{"num_hidden_layers": 13, "d_shared_expert": 256, "n_empty_slots": 32, "normalize_top_k": true, "balance_bias": true, "lr_router": 0.0002, "norm": "rmsnorm", "tie_word_embeddings": false, "beta1": 0.95, "max_seq_len": 512, "train_tokens": 696300000}
Below are experts of layer 5 (counted from 0) of a mixture-of-experts language model. Rows are named router (the router's row for the expert), up (a neuron's input weights, with its number) and show model dimensions 384-447. Each number is 500 + 50 x the weight over its row's rms, rounded and kept within 0 to 999. Numbers have three digits each.
Before each expert's rows: "gets" lists some tokens that make up at least twice as much of what it gets as of all text. This comes from a sample of Wikipedia text that the model never trained on. Tokens count by the router's weight.

# expert 5
gets: "-", "–", ",", " by", "/", "{"
router:496509441496461543420460515466452549414440523492499505505526497471637484518465586514519488533457536497529487591528542562428480518506493457405540467452574515543491465596565497502500516464470481
up0:491585541634409441517504496454531516456442450504616499495407524458575551551451577512539488492494524522503541476531480535486483449499413508586482497516482501441484491425553577515567529523524547
up1:489403466507533474509507485549423500474530473471543448493540473557535543534461492542489502492521485515465509518539473533519614429500520492428502508537538500425489591547484523508544539443415474
up2:552447490490487471495543486463459530461482587536466505536420520422558485524424419455495480545432515497394542570481626511512533535531606521471525508525524567516507526575603519592480518534390373
up3:403439548513472537450460554543534534507464531397492565539505446510600438485510523468464520494583452558492532575500475451445424450400548546421496472550499506513465521544425447432544464469524419
up4:555427470642410483378472417477471496501427529492455480494519451537592442540540550470504495462575448491452553467455481539489613647571472589575509493572557467700452593485502430476496387493502387
up5:514507421444524400503476515445468479497540381430392442551546482487543482491435483520501428430426463501555458615498628501526521553496485462513486421526527511577447533579379450603478576502471448
up6:539557516488515528474618476521444444577558447533473504502477624578547445471459458514478555497488521575567476476495555492443504471484498515522489375543540548530474409511523468463499531421516483
up7:497431514544428394544413549562535521529519572536519550424476471582500470453536465461423524532523523539477430481486595596520522545460482438556544389517475526422379526563434541551488545406504461
up8:475523516550412496497499571479469484499532516407426481603533495542494568522535436472416544593548427490559508494509568533456535505477543529516436552471584479543480449542452620490551508528518502
up9:515486416530521527496499529509465546506592434479503388459592581454503512564433541427470499438472551519455500503554518508476412474555452528523447503472570471425555476523552539556548508514538547
up10:525477476398491607509466472551539486578488501449498610529540550509522383490396444425543485532536479578491469572468430455452487529553481457478442514452472438498508486548535523515483556580458490
up11:512596404595497512511482477565478488557512513536463462488514511433460506424476462520451587535459506513503510519534481464466498433459491514488512557516464500505425548528501512512498499519495486
up12:565489582497445502497497514525568495456490508489471568519542482450525483526578569606600459519463529456517597493523468483550540485628440439477528429465371486556466444509489513459489463464472562
up13:570497525561479546433547479550527601375458446509499493523393528456493532443476501444449508413437551519527466551544609558443503583598442476424519531386492581607448591560514475512473445527518522
up14:539489484464537492475431487442522510575529426532566540519424542558558457519404552399432532615528437547569522512514526482479615520515550433477502512431508582446480465580498507570517439434503419

# expert 38
gets: " the", ".", " was", " |", ")", " ("
router:409452498498553417486484560440528448534493572496502476642512437586440479497400469456542535570416461563481466464516453461560432360513524577540526436394491547516478461459399414483535506496417431
up0:488507511426507496533458543563504584501524396515428479495516541550523465428480539510573505589459467486523397479510511457440444579465485490457509456535472547486499590488508490537546473485559476
up1:505484462486558543521483478511561517515594489443536455531538368504580495526448452505424534509480551510531626526532420482551448529503592528479547474481572537584525413461552487541469543475475572
up2:497425439446443602491445457462446507568560481472483491468582481478520515589468508543523490524458490495545528401506435563448507464506444469475496506445531530512532508547475502533472545559524557
up3:424449388477505493457614443502446529456480423409565468467539477441480533551480516472466516505461537549509519396448532396469470466495602555453481498499614522608567532569487538454442507459480472
up4:412483438509458435521428558511486471527505557478503445469516529504556490548497502477520606476484451559391422496482501503483499487476421553463405532529540530513521478521401405518513561558487549
up5:468472515473420457627544401462436405528512515494490533500383532550552517440373521546564492535465562484526505591456504477539537631513521540489433466522504523547555445454450418581511466507522558
up6:511535537563451563425466489561509441576590478510421523524554498522500561413511462495435433561450435474453537449512476560553573561507562523510496479478531507511494517512444530490514548407507442
up7:432509550478486507611461509490432505518545461474526507517474475464559498546523458492437437459524400448517498467558410482457444497480454507484490409507443423556511475456411451468514495478497472
up8:446507546507558487550463557454489509476506399444416526512516421429385557471452383486463538525454467478459547425520492457581568456570452515513426486510471445505436575458449438565458472444538516
up9:435531422521536558549521598500495542517516586476547486415489501526499463463520493522510492506519467526503577497516535485559521486570510562468412455514490551422422528500460483548518544497573459
up10:515476408454562528472520501583531517577457462468457328522480486490481500539576482573518390439548480519469561494600457416523505556582451488578402526448552485465473565579522531549495584525492511
up11:503459432502485528454610521508524512571504463498542574460455567508510431434517408485461445400512573500577459476486488377549529551475503550565464493552489565577447464525479520497541529478567476
up12:495585544514520478508509489485505464391466475494393501481467510489598409567505444515458521515478471488440494444510562542395428571575550495527476553476491496623491491478547486468513478525514357
up13:414526516492508490478479512488497516495532534405565444528551522512519532466482544588578482402507402555539482546499490494543462597456467367465468532507502477467536500484552424471514465501578488
up14:485498444426493471540458534516528449524560449512397514575574577541521472457505503485540473503506486544535591399535521514524443467632578531463484588431514506502482512507457534499523499365505587

# expert 28
gets: " |", "|", " was", " is", ")", " his"
router:351478508475512428483481538470471515498533562476541549633547500535498522467483476462486573603452418486539438503464464458479507481441602573477497419391536586511460538462425459482525457509493578
up0:612528539466504538504478505531418534473568449563581487561514456535552555483556474497503477553492474508510475536445464526449503468482561436573476477446527487522565507515506590457509487566493515
up1:490517505522372496530524527458488496546510554371467490485491492505528493488395506510548494483545547390592488529487469590484541472455543514470525528493551485486546493526500540562472527500461500
up2:473501587447514523467515529550438519385533588612569439459572563464502551403476531502497439547500459543607548456640510504520521520592560470524591538503485523481483465517476569513541493465529585
up3:478439438509485453509518498520518560444462529516519502475529588444475601485542452490421460460542559461395494499505450576517532508425545469524453455487594500515522493460523528469535515508450479
up4:520542540475389479534498486481432543449542484481498468506532491490534487539520462565450436648453552567472514489571498460520517502496571501424467524495581502489428503567547477546547549454467584
up5:593520433567502395531548536492527488510528447455474439571406506503447377467455456436493518422523511524554536492575437464400492482497534533519447501512432482461565498576480542567600445503478548
up6:444504398384477521604549577475545478537494461468454495575471423526483427477487438485423538558469545490566492502488442579456460524420474565497457501527510470476548527510492538455442459548411477
up7:627465499503459441451541517456519584484507458456494521486545514522520435480458440567580620494545544506439486450501410487483468513395540499528474482526510470512561614573595427509486440504422423
up8:548467493523493479500522500497447547535489525504502447529469540559422564527524503443515438479520457478446513456502453529499488535478497452516478467540461543458493499517526505488510475426479613
up9:459486410526464536463559472473538507478485583503621581490439561440431421446379455395485467505483448519519520622528519512560455540505594530446532502496509557546421356527488564560496391569525591
up10:507505492477460370525578456567537497450559487576504466463509441563381440442502403457500509479539507512502537539532552474469514556472465447458556524517465538507550505540385468495449502422530483
up11:472474575449435474602608481541507543448540425496486510531527577493480500476395489487463570448560610544503494528531458515464469464530440507480561522516559511532513535505446474459405426524534490
up12:476582573556449448402480559539511477512503499532535455582490457492508521502531474480505466464560549479610520443476474541560541413533500588512515536457454529452493520467533450499463488506460554
up13:492480444454438448473450526481497489455561523479486464567446562532485507451448471557496646443532507442503422501476422512567526495565514476499525573534553577555472437515440500489451499540526531
up14:512472524491466454500481464490533470502569415397498536516473513442572507523465514594454415491480571422476521498522515500545485475532352526446485561538555580593471531483536432453448461542457530

# expert 58
gets: "=", "  ", " 0", "-", " 1", " ="
router:453474494436531551513543406577525433546430505424475573514501474457446437536523450548512469403455487495560479452517546422435555477514555530499471452478555532512502506433529574533447535505481422
up0:452532508437559558472491491555554457525445470600485666554480457430479342503554501508429468445503540464398460639484605514488562565515508443436463496506469494535626516528491567518474532391538507
up1:573560535567514507505549624462586498507517527495487430462532468457517415539454495444486539404577466464481498511528473457483497435409546481518441435539447460571400522386556446466481468524516555
up2:476381580493509542483476495516521515527519507536628552545468457471550501597435455500485454507464533475419488431495549477403496511495514475448570516480452574533475520519457463630380502493513555
up3:527502493506553442457530404495467437581547459505548488516556472420429581485484511555497481502507525428554533472521520423484449431531423568565511477420486434526604479558489496435505486478427471
up4:450490521518591521443407557600547391607480514493421496577553514424554496455420591559481516548537472505507464514503503465553466494518520500558480511484504443515481459605598530537378486523484534
up5:455423517432535575516600465530487467575486487516631440468469503477481428532445525529547471540438505479549522501531516497439513511565452422579509468491484465528547442521509515495507482524524541
up6:480456621597563557464552405574539609535507537505465473551583471535484500515483520503542400471486488538448516567534561609427498493505551500545487532573483475496432493532431501599498418470335536
up7:571407488496503507403447516435468471530478524446386597526431472595535378444468410494533554538498559472559509458540470465564449560449441554541507490487484512479584517495526537492440537552451537
up8:381545586503611543482509502478537553534469508467399506468493511512589451455531463430530531417386525530566527559424538544439614496610493474529396465530438632481502534458441537567517523523442462
up9:507487529470573564609517504434508500573468498573367504548450477435499515603548510402571410491575474496563497450487416520435578566442484483495503516598536490607587547533511498433467551496472511
up10:410566519526448517518527532632479532491421517539555449510467526566429459518428539487540494439570454442480594459413603554626571504461506454541604525490528553533507480431531492526475504488480547
up11:537457486539549518387471471601520541546423536520504508524369553478472406518496476551521557474566385490467540420436517537599487484508445583505440567401447462469515420459512399499589565422456436
up12:503561656566594572478516464510534417608478435565527506506444528419457501488458540402428533496534441558611567494465497472531436593474495487475529442521479467536560397496520562583424538530479401
up13:508547479504504557476499452511508451516545554460437451467461454421467504589538511392446459498582468470570540537443506501450520488620469541496432479482513536573470475545608526525469451492507480
up14:397450514463490502517508431462481447505457487397456544509497384504501446454500473543467514495509383469468488477579410474479529504542470534465490545446538502458543502478503512562455470523460444

# expert 61
gets: " the", " |", " The", "The", " that", " which"
router:381470430523559477485438502449518520518546545420512524532456463585467608480454486494454564521391495525528432492492553457556444436488556522429580406415518555502522484444420481480529490515463556
up4:466507502470434509514519433590469550433539505532511490482514546483485458489464404416595513396485536507576430424609474497493594440517554541479604495534516598541548478560498568491472444509509536
up5:596513555521538472480605385507410532431467396536449494567476448572534482438568481606477408464551487501453541513543496534481512604493584508456502431413481457483441525587489566482432483513384501
up6:531541555578526506560562439570497431505509467438437452447506469499474553469554510479499508395463530380538487526445473394557396490529499506544461407493569501435573479619581508482497436449510539
up7:417506547506545523463631429496533493489557497493531467545524505472406458465486542556492497511507481503456493544472544511548497505496561449482490449536492569431541466549474526471493518524446546
up8:489542449466411525414517503441426510521503505417523431501514498478538531604419557488544579451499507499514564466546478478450527599516530619537494506490470504547483503530540525529476492560460480
up9:558441479530522491541431542503551484485541484348515571592454521492487520524496466525491423506527502447583581379472474490565425486644443472523493505458548510432521508535525507490498419589433489
up10:464416471612489524446452493469562564506464539502586432541541537440388523589505510489534510472455579506603587481538380550469568477561496502476553529452556502513503424466524551507404580507503574
up11:537508551467533513479489510457509592494523443445507452482510486414569539485438548429555430513527519617428502423482487458602516475590416393515539619412587585395546461415489506492449549449520491
up12:466503453595523401373492525522478553648469578505629485536396616451489495566440492574443525549483521415495538453506467538583471495505538511482502594523557505420493489513460529561507415484556587
up13:502539382561533600504518429599519479514617460520499526579451505494522526551519422444465534512438482462500557508526513539470396483477450391458492466518424538491540465581436420509634462488488523
up14:565487461492536467496576499425498515515528520489483493506463539463531445468441514527448468495504461480505555489478439548527474555508499522476394466438504499598530582586575512465522545440548479
up15:434469477530485549531545526484537491481533410522517517530537527465544384520456482451522528551535530554552479516454483576551448581511606411571482567446514493481487551433421575486449497506445509
up16:482486558506492606631462498550477519621537520397424496578557608545487557473509490529546442418476599529515516601524426476578440493498488474538549544526543574610464495604506524416571486559444443
up17:443535583424491525518471524475561594492526432548458496476454534580560510539430518477569502514467540582588435458420493557559482479458508468519481540592519423478553420491453595541554490532416506
up18:497436490644396501558490496498551478506539528488497447613521475458548570513547475508538479462553557488504515523549391508410485450587528492567584431473470540549447497515443512510464554486454568

# expert 15
gets: "i", "k", "h", "g", "y", "l"
router:456496573490529517479499559512458520416455460509577458472561532482479515462473493551481442351552563511462438540556482528542446516567534481573437471527511445567467573482561545541476450568505430
up15:575497483490440573504520553506507550520544507512486507546480560449488525540543531449552508540499479520466524473523588560430480569472484528479601439449535484561506494452524577511477427495642460
up16:529464514437420539555459484526486401560485534520490434554484528528398492443521535502554479433568526427527506536556511520523582505465443513531470520467480486512476421519534454481430548507578506
up17:436538549447522439417428471543520470518502441465469511558410558590552567571542554460479457436440446412475508591490559509490430524444515598492507558530614500503484533537501505606514528486519476
up18:478511481519505423613528582409488587443514464453496464454418500536499607499577465604541460469427499536455513445481559500457463584521539526422393447504464520498480472467526535511528388459496558
up19:555584496484506443506567484575446574445617512535575545451514564448443506478556541574508382430449504484538526518498452493471456469554514411565446501523524461529509466480591423497478499582529390
up20:446491585554499557508515592542570512512449457528477454532436432453523541476480446580497458488507556493481508495475466512531429524481484483519425525389382476575479447493710438476543438427516490
up21:376432587532510492390437540511499498456465478513537528502449553517488417565430504414566345499432529445509470514527566545571511523499502436581505580537475523517473528530454471468543500592513557
up22:486466615516411435485493400440539531443499506505463390522399507490484536562537560450558432452490483496463520536477492471483541479413500467497465447514534343554546510530542527543523488467545482
up23:574414508532556512531501526654597523485486454476494554519592476430488430538375497499493529503578508482565582410503533418537474554509558601562497476550461554493522533478567525499533544541581479
up24:527537510447565475471461636521547494515481554548557505510498513421569558515537473508430506418498463490551485505483440557525461578482596471538651522538496581539499440521548489396471546463472486
up25:517440492517588605493485561494350438502446539529531480487560541487467502479546531517499436503535476478379439584493437563582436521538462520421418484520533454526503427467479512426453499407392515
up26:488511495503495626497467556528476495472582405450448459516521577476553462424504566469486475489474500494515488418519471535524476494533477452550502451456484509462485573489516455542485492560602543
up27:573547534553513541470407418470498487493531548519473496431398471508500475471578490570591415459517506541468537499519493523503534552493487525517449435527480524581469502538546472388565473543506458
up28:613477486438568508576635481484517548494439431444500545386479566436525434449512501549506495581558557534483404602451524438478470448486529464580550563454422483550450585451596568440518427539514493
up29:479576440470474394493525510577518527480420570528517457523518569472473456500576485527446570494590476556568427458494511517541500463510482434492596422478466529451470479513481540524479523573601487

# expert 53
gets: " was", " is", ":", " were", "%", " are"
router:491456418513501514492476513487571522446571520559468507584543541459439579444459518489455651496471417542545470454478516519406476408439540561400454437461427557517502437554527581468485477543507598
up0:563440469600483508443491490453635539475451461542515456525495554460545546456487541533432566467459525486455480543535522544474468495614477517532496436468530481531452361538549530487476480565536579
up1:438558564468498620453536532483474549506492464557547539475521486594453521502484385481409484512510448549500576510442418565491567524464470531404457503550533555486563419467406443511558562487611521
up2:583396484487472535507532535398577539517453535504522499466521619466436513466445474483513553541449402518523569498508520575537512494545479509559480470478553546410614447546513494487451453516564491
up3:514545498519493478529500470425504501511483449540497527486516570502552466497578412543540469477505397497477539546420464471488577388551564539563507488501496598561469429554468523486431529447610393
up4:540490452496501488448527452460491509406437479494538488490455581377516446525482544512522507465512480499550471505435469600489500467451471488554468491516470492471455480472527496403567493536500500
up5:515511464534539482480475483526521468515547568526504558400527571548341377523517500412479469566465486469516525468524466477545512491551525505532463467482443455520494431512520523464414509430528472
up6:532483494456423531491481514388470554406511425512521450500586412418465519435486560534449573477487631515495473499413495548519477538456517462501549531608617504524499374596488533437485467502546465
up7:447553527571502452504533533397589538481503451556493516563529525546511483488527497533469456368517487511659479547507418498461564397501555530420401561568549496406572609531468528536462505583551553
up8:590514522440576467447531488447551471537470413436429522648507480493541543461498496463526550428497516472649394528422448521611508492439495527480478578492543555502452451482487435533510310563488493
up9:497622522469487523488531470428495446445399423580600485606529574503545482466481435500479468526456391494522441513489477511556402589507460531519425497463517442474503513527417512515488585407477515
up10:505479485515479512463513515444489470472570430458446524488609497505487543495455501568452599418528475578582428467519602483515492491405537540492442511479406567488500518465456483501558493479572502
up11:470478576544406460509518412519475477404507520546413509548514515434419551454507483473419499608482525515567477442530483471519581511507466458483458495537493491499494452521522411465482421494517523
up12:496481466527497535486534439481484543500527583527503414473451494543558507485544554520533541413506556496533501457448520510498503458459580571536579488490410544497508566544439596556570497563494438
up13:490598519469506576478478542498478443539492518438528478499414437570468494502530450483447393466509479508486557500524578493459410494504517552399418573468591525429454514465493549581558468603561480
up14:522526568511479541486578506536494495517461594585478454497510510518446586468513530512550452571508556523518477404533475541527586479493479489418467441551497530451532505531446580449487533495584530

# expert 47
gets: "a", "e", "s", "i", "o", "us"
router:470474499466513493560499312596503561538597557464537487502425518565453493466454405562571523515461486499563445501547493381534549476479506554490464427428534536549439430503423433490545520469436419
up15:440449510527555614499519488508546459514484515389530496497529492492542575610476458500492423437431520497477424442465549465454492440517496507554369480495559477531523323465467471490609479528487502
up16:494482491457442452476400542453568512425495481527521509457453518520474400483528438490487498471540511499475523479617506514494550498526504444444376443481450443538398530475453560537489562564517549
up17:436411526431500479467498485543558547476563468443497515467488530546517480492564501502550563508473410485484535582462464547580524442512462418486480510530512502420562543539367551426542525491572474
up18:559571551491449604547428419521454496507605503432516425441517538521483549521510491499587401517539519513508504436530413537413488532536644551488473475517593502421451456598483481522469432503557530
up19:395591490431508553423481489568441496519498448460442504498478582633454513530485490492534413516470532494500500529486494462545514497451434497453391489414565485571528481450446587577486479574576517
up20:477425518564527567560522453591555438421491444493554559607485582462462498514554497532524410403487533501460555527439449464490532477539552528530482456443526504541550481440586487519440442512565451
up21:514497529456612438531357553484459493489494391434482549365533483412475567502498522416474526405436401486437434570486498589526565583571508455516436506450520450480566562509550621517458429545568603
up22:464517536465500540534560427485594526447553477575508526413468553496448468528538441513500440477519499500475482564534487520462550513582529432527500499579414514545533500451490487459498574457492491
up23:539417490463423451493529409480429458507563494551481543438438453459466514539485529464573396478531546469431481564503423407549522534452492457393473422603592540504511434532496552556435456457517405
up24:544311481532579483587428471577483499456469515521438498502494457574517497376527483603528421489509498412494460384467394494385470463424491532495583458591429472532575517618576509496465391539461501
up25:495529471506515461480534506517567554427527466577532435489541471570557543487494538510500495534443586499480505449491461425590568471374457499511479500462444545481453403551503480515499556400583532
up26:394430521504442454459463438488528512504523393566534498520433480484656504503433483534446432513542516480503436457482454549494475515594556473519541565570438539464526359507493456533617470552469528
up27:436432422560378529538497492537617453457531449372546536526510458506482389458553488427510574464402485483539507529588429580447482480452543498526573461498510536512481373589505570541545479532504464
up28:473521490451531560479520418525510514467530468557589513501481530538564445523446503545495430553518415519549456493486507500568481477467520536480556538501457449526513347585429464451558500495502479
up29:438381543525499479491537451432536481565445513523535546410390472499511569599481451478442496534459355498547456435454514449505481451551434499489553493462514564588524503559541520534499471543473474

# expert 8
gets: "\n", " (", "\n\n", " \"", "/", "{"
router:486431473563511485399542503543448512404474496518506620463492502485446500531516438516426510520465561507524502456466494571582483415522570421522442487473458433426505492456499437472430515498508525
up4:549577535562457541576493510519523510540455550465529399517532511509503552502475528520431525406492517502439463437523478450508626554482471464439571527460525474462535473453542551465566539477485569
up5:478380461506533542447457435453482462566518415496497514473548470518498509512449507540519479474483552471555501455471516431459521584493401507483420494516488516460465463528498549475476532496498536
up6:623568539522538527565558464530507481447431481439495555513510468553473529505537384523521487451507514426585463422469533630578530441561398483489471457502408500542548531568496474491505517516568512
up7:499468529526464506498488473505498592473429429457559564441596535500631499530483423472459577606404533540426626546641412586488485586488476378589494467477479551472497423557504586387504434475437423
up8:466477547488479463548478555467578457493516473573518621531479520486557482443570541442493485394489527583451502478503528581476504418504553489468510409506577479440520538495527575460522526433531532
up9:572467660597407447451476449592521455461480461400559573485527529548528485499431515509514485486444577477464485439580421521447422485388406549440442507524411491543469451601425504514558465527475507
up10:450482431504479475499538504525497428423426551461553590506419452573573454578521419474512504544558518498528514460547495480409497419603480499545517520507493564499485485489540493460488504452607450
up11:640559555476492489493502604442450588531436554500533473465496441479539444539458520555459452608549517504482510467467529547530483517512498503464543554389432538452496464496452558511474510474502513
up12:561470554524469483498519442471523537576528474494524373513495588535541463508383477422530509457559558490535519543502568573520496489532511459590501525509446526534630579494547421552472429447517541
up13:416473462507534642491426513501467598533458463464523489526433503459486433454430433538476555537446509500465515527547491622628500503531510527482543548563463546465505466450502567479503491467490540
up14:576448382484460488518507468457511487478520465525549548509507543485427596467586532599493502501554486507479454456523408497445493417530384450387439540513537397540484483517456540636537555551555585
up15:514507559558414488542412532586466585532479555490514486522490529476449618520546523481501503430561490519573588486462495548537571466506521494486548473521462556531455460481468448375487435424532467
up16:467414475506502552483486565453383512495415498482549574520516454452420503512579548511583501534572583370543461483472562522538536513543501361416564516546540495471586499513507485565441578390473511
up17:503457522546487498554517520459474469483502491522556437484449533442510427483479413607435542503473516501513480549401477519500533486463537445500412465618500463436495517459565498471495524515416512
up18:573450515604583496457437534491451453505439487453476392545484561482544482444561469449431524476585459488498555439520448557481470532472449522515561422626517510584623486456352381527620466442460500

# expert 36
gets: " to", " for", " with", " by", " from", ":"
router:521432412477453438484557435482484518506420471444531480510458539528469420517452596591527528525460438507474478519479470475483596466444418390458515499513493408509501426536545534533437497525529429
up19:468401465494512466474453503488485464502569417462528450491526477525470544447639480506423508505483606465561506502619536602480620419568553524534533566501519464506487497508473576483502385514457487
up20:494501386450536557517481441499464522501519470501464545440501536481454484455481571462399509556414422584540530490472469485430490523413465436561486506617510523410390469532512614522519526527520485
up21:528479500519489528367492449458532413504558451554470503518593431511498591532455495506577512551479549462496575474535474450530522505486502471381459549446514572550459482517525540463415552530468612
up22:490508478527435452557586544465542478417470522512486534533573437462551396422481523519540523496510534587406438433483472516484437497474505547536433496550535465497516388456568495484615445527486526
up23:502576495620487442533442516475628504523511476514485470505519464514516446473537462505495493604455563480428415470495509494441497504590493434464551478501518465548506436402532453513561538518526576
up24:480342480449500534430504542509537464440441405527509487429512495464500458515421557529463547507579491457465528513442531570521472595495560416536509502542507564543413502549587542524554394528561537
up25:536519471426548546603448492487563575457537502431491516481443389553410598491489501550538486543459499510515496482400505461492494543548400478491509495446410476461471451538527543512556524561453464
up26:514507496498578595429407424611511551463355520434585516508511519521515463471517430536396470400488499453419470489370470495471553591501505403429421497551480516496579488536475610505444456515487418
up27:520495525563466506522444502462492520566465436441453497428497484428470485453467514500476490521470459615611475500388516354446464542528500501470481458517481470488587486527520523556491492566471491
up28:564414523497487551544474438480318623489538562417450547517507492451564503553475498451455483526572562436473498468459475561454544558510507474495550518553425486447564538359512585438529546477541484
up29:469451485523507623489585542540493480485584479507558559492454510589449539563586504504486536540464440414446408470561525518414538553465484478458501551449514527512580508436614563547519525438560555
up30:526475533563394552469528473523532487467567506480514541455434491448504483485535401469517541511528470595476409544430600417499556431460473482540524510413497577533566489511555393438401513471474444
up31:523525436469526481513481488603516482508444521538436611489585594516477476513471559488496572482487483559454452535483592477587530447490483524395477531501481620489428589590557435469545509542492503
up32:547514484583471553485467480545538480507512571558568459475513374633486460488521520566424548418549503509440468498458483496513527432567484591509557503534490523494563429494525479527456467542510574
up33:477462532474517513423490492590494428446483472520543601559609512439462352472507476455490557550566529548467459452535529589535516447503411480500548516580430423456480470475572474505560524572571427

# expert 23
gets: "\n", "-", " (", " \"", "=", "'"
router:364496410547578463470479538475462522490523601509536516539479485580445486484448574496464548572438558529518463541497551394502424420452562524460495438414481542469542544457447402489481506535500485
up4:534496488502414513564520606550427507521459443497466458490492474465541513534438509506532414410532521419536480495483424462468473626477535511508433478409461489487476648495527426544456402510514646
up5:561518407518535474460442362463449506525508537419527473471482445520559552552505527610475513524508416393585463420646543518483531551497463536515551546478437500558486513491511533509506481494493502
up6:503488545524448557530464567491397581581515525480485572609472608487489511411491548517536369495508601515541597522600398446493459523548539457539456509492512474453507532484501496466506526560548472
up7:565426441546558506486534453451494594554513596516505576614421597478505472571492490491465451458522503510499508525505459396434566408557464521569465461486511545466451489491531536497427552570565541
up8:511512515500529493531519430435497583360519454535448540469479555390494459400551512559474602543513498517506398429477450530480469442400512452582583527516453479596498443486544516469400519504534587
up9:490447425461529512445480408528415490549446507461505444539540536475580493519492510504453417491461535486442490401563556483521520453497557458521428525580521573515514478558451524502513485582500463
up10:461456530536509445431459467546514517420530535501441493582502578359487480482562507429501467559472554498514582540470450418410476442520497490488526467515510478597459473577505465495520509527503405
up11:485453547487484525580483523524530531547475428503617427495497519504552376510595468473518538457512502525523543420501449532564508429512595471538528658463570517514489535533499488523526549523529482
up12:473457470571536485546524507539471541466508498522544556576536486459561503483374488504475530452571445540543493567528461423401516545464610426506456515529498512488561467506552452505481461464519479
up13:567429449464500430409523474509512485478511534492519503425453530512614480447503519504407420615618582488491424404553593505385515500549511570418554534526438479558491598461574511503425543540533458
up14:545528499529491398535410523526503457477504499460521505626566455385518444511474420533488551507528476514572523520558379485406478505461544515526489506465571544514427491526527518454567467513560533
up15:463538391474489531482508461415563504544525462501510476501479463538476421488496463497477588514564430516458498553501535555615450493478477629555482499427550581531525531560556494534563494580577494
up16:508523471489531450559407493454379530484477488503595502566471486509538463478497438481492535543522513394532503499464539500570547505522520464590404502517532541531434505466457397444508530443470435
up17:487543526536443537515463632497443499605459517513417492477502500488434487500508544475510500471557503573550483560554542512526436457522492465524502590481577515509450468431423423482526556526647564
up18:542430489506422487581543531467458505456373484485539501548528499507535477527387485498516440534524504497579488477583428476533525504575593467539489442487535537448494417533427469434506490587601509

# expert 37
gets: "–", " =", "e", "'", "h", "ta"
router:417446501458375436493563574598466516555525395534551423421499560443501461408593426380440503569540440557479529573547489506513512528516462449453463503448573507495494560547535522547465499492482519
up0:506505488460468539446473460456544560439549526467551574507405493511471487523517521425537512506476477460511569482555456444553622514449490373508431474531490449465505554549572571471467540427375532
up1:501566506499423543568537595506506596460448476530471438452496473396474472454493676495517520446496448528537525559518499525457600457548497447464450543540484521506478547565498492599462480547463505
up2:418519471445527536505533555557434477436490507516440482559522509528504430535522674599523504499544440419575552537520525461355391474577567448534524538508430544422579530447482433524458560484483434
up3:450407478494586441595599484528490423492533490544541488505544566576483521535519504498476464542479457547490451434508492510507591509565435526485425590474558387495510508426529444560561609522569513
up4:455466477500400490493421426557511489565457493467507436428421553539424477528596500490609529580453414443480448431557440396564543587451425436530396475521484564573482401509448433463484481479480475
up5:513569560492482561436487488508476450476574422498545561513515513484488481470507493455500459390512453412533489442434484469433601474485494415526469421499466438390432585516453520496430482497458514
up6:522436484511452511503439446596423520534518548527413461414625556533526565575599425513532513523527486570511591394446388510433496545490514427499490492473533560498561472578467489538506476512467502
up7:537440634435417514447547582427480515614474515512474555455530482446466495562446448489458516442583557515413502513489445534564527583442460472455469422475569536484477564513583505443504528511383590
up8:438542437493531529531515512475451474507474431521515435429492477450498506535553495426446488514416417555427519385425454412505555577494499518597509545599467553497633493527556447435510477527475499
up9:472525500593527560461495466497474463498541394566523476459499502491505468437557459554502481459504537468516461591461488379448455461528447500555540426469516594431445520532557494466488462557479526
up10:426473581412375536465490506619499494578472554522578468538512546498511405437585515474453414564463451437417457446511592471542546555496419585486497448507577440482470562482454525446596417509581471
up11:480532609515537406507468538485502469465385535404578498475442538502500544463500473505555505527490495545453429515582462461478512584595469535494446499463489536488491625619534551452521554532501541
up12:501494468465448542516512566577542523546545513495511511345441488491482475464452482442525503502496543541506490504569478520483503554510562542381465512515561561541588403501508529532493498453468476
up13:503470516475511457510472571516570489562415482540550467430418465514518593494533510543526429537427386413548534513465529488488374592483443514436428463475525489525442493550452466467526503557535531
up14:477439490483470471511525459543538560517439453509516564487450529519620499552469459536526494552563505557573462400547560542421558530465474544586482519433530573480473479456459506544529561543457494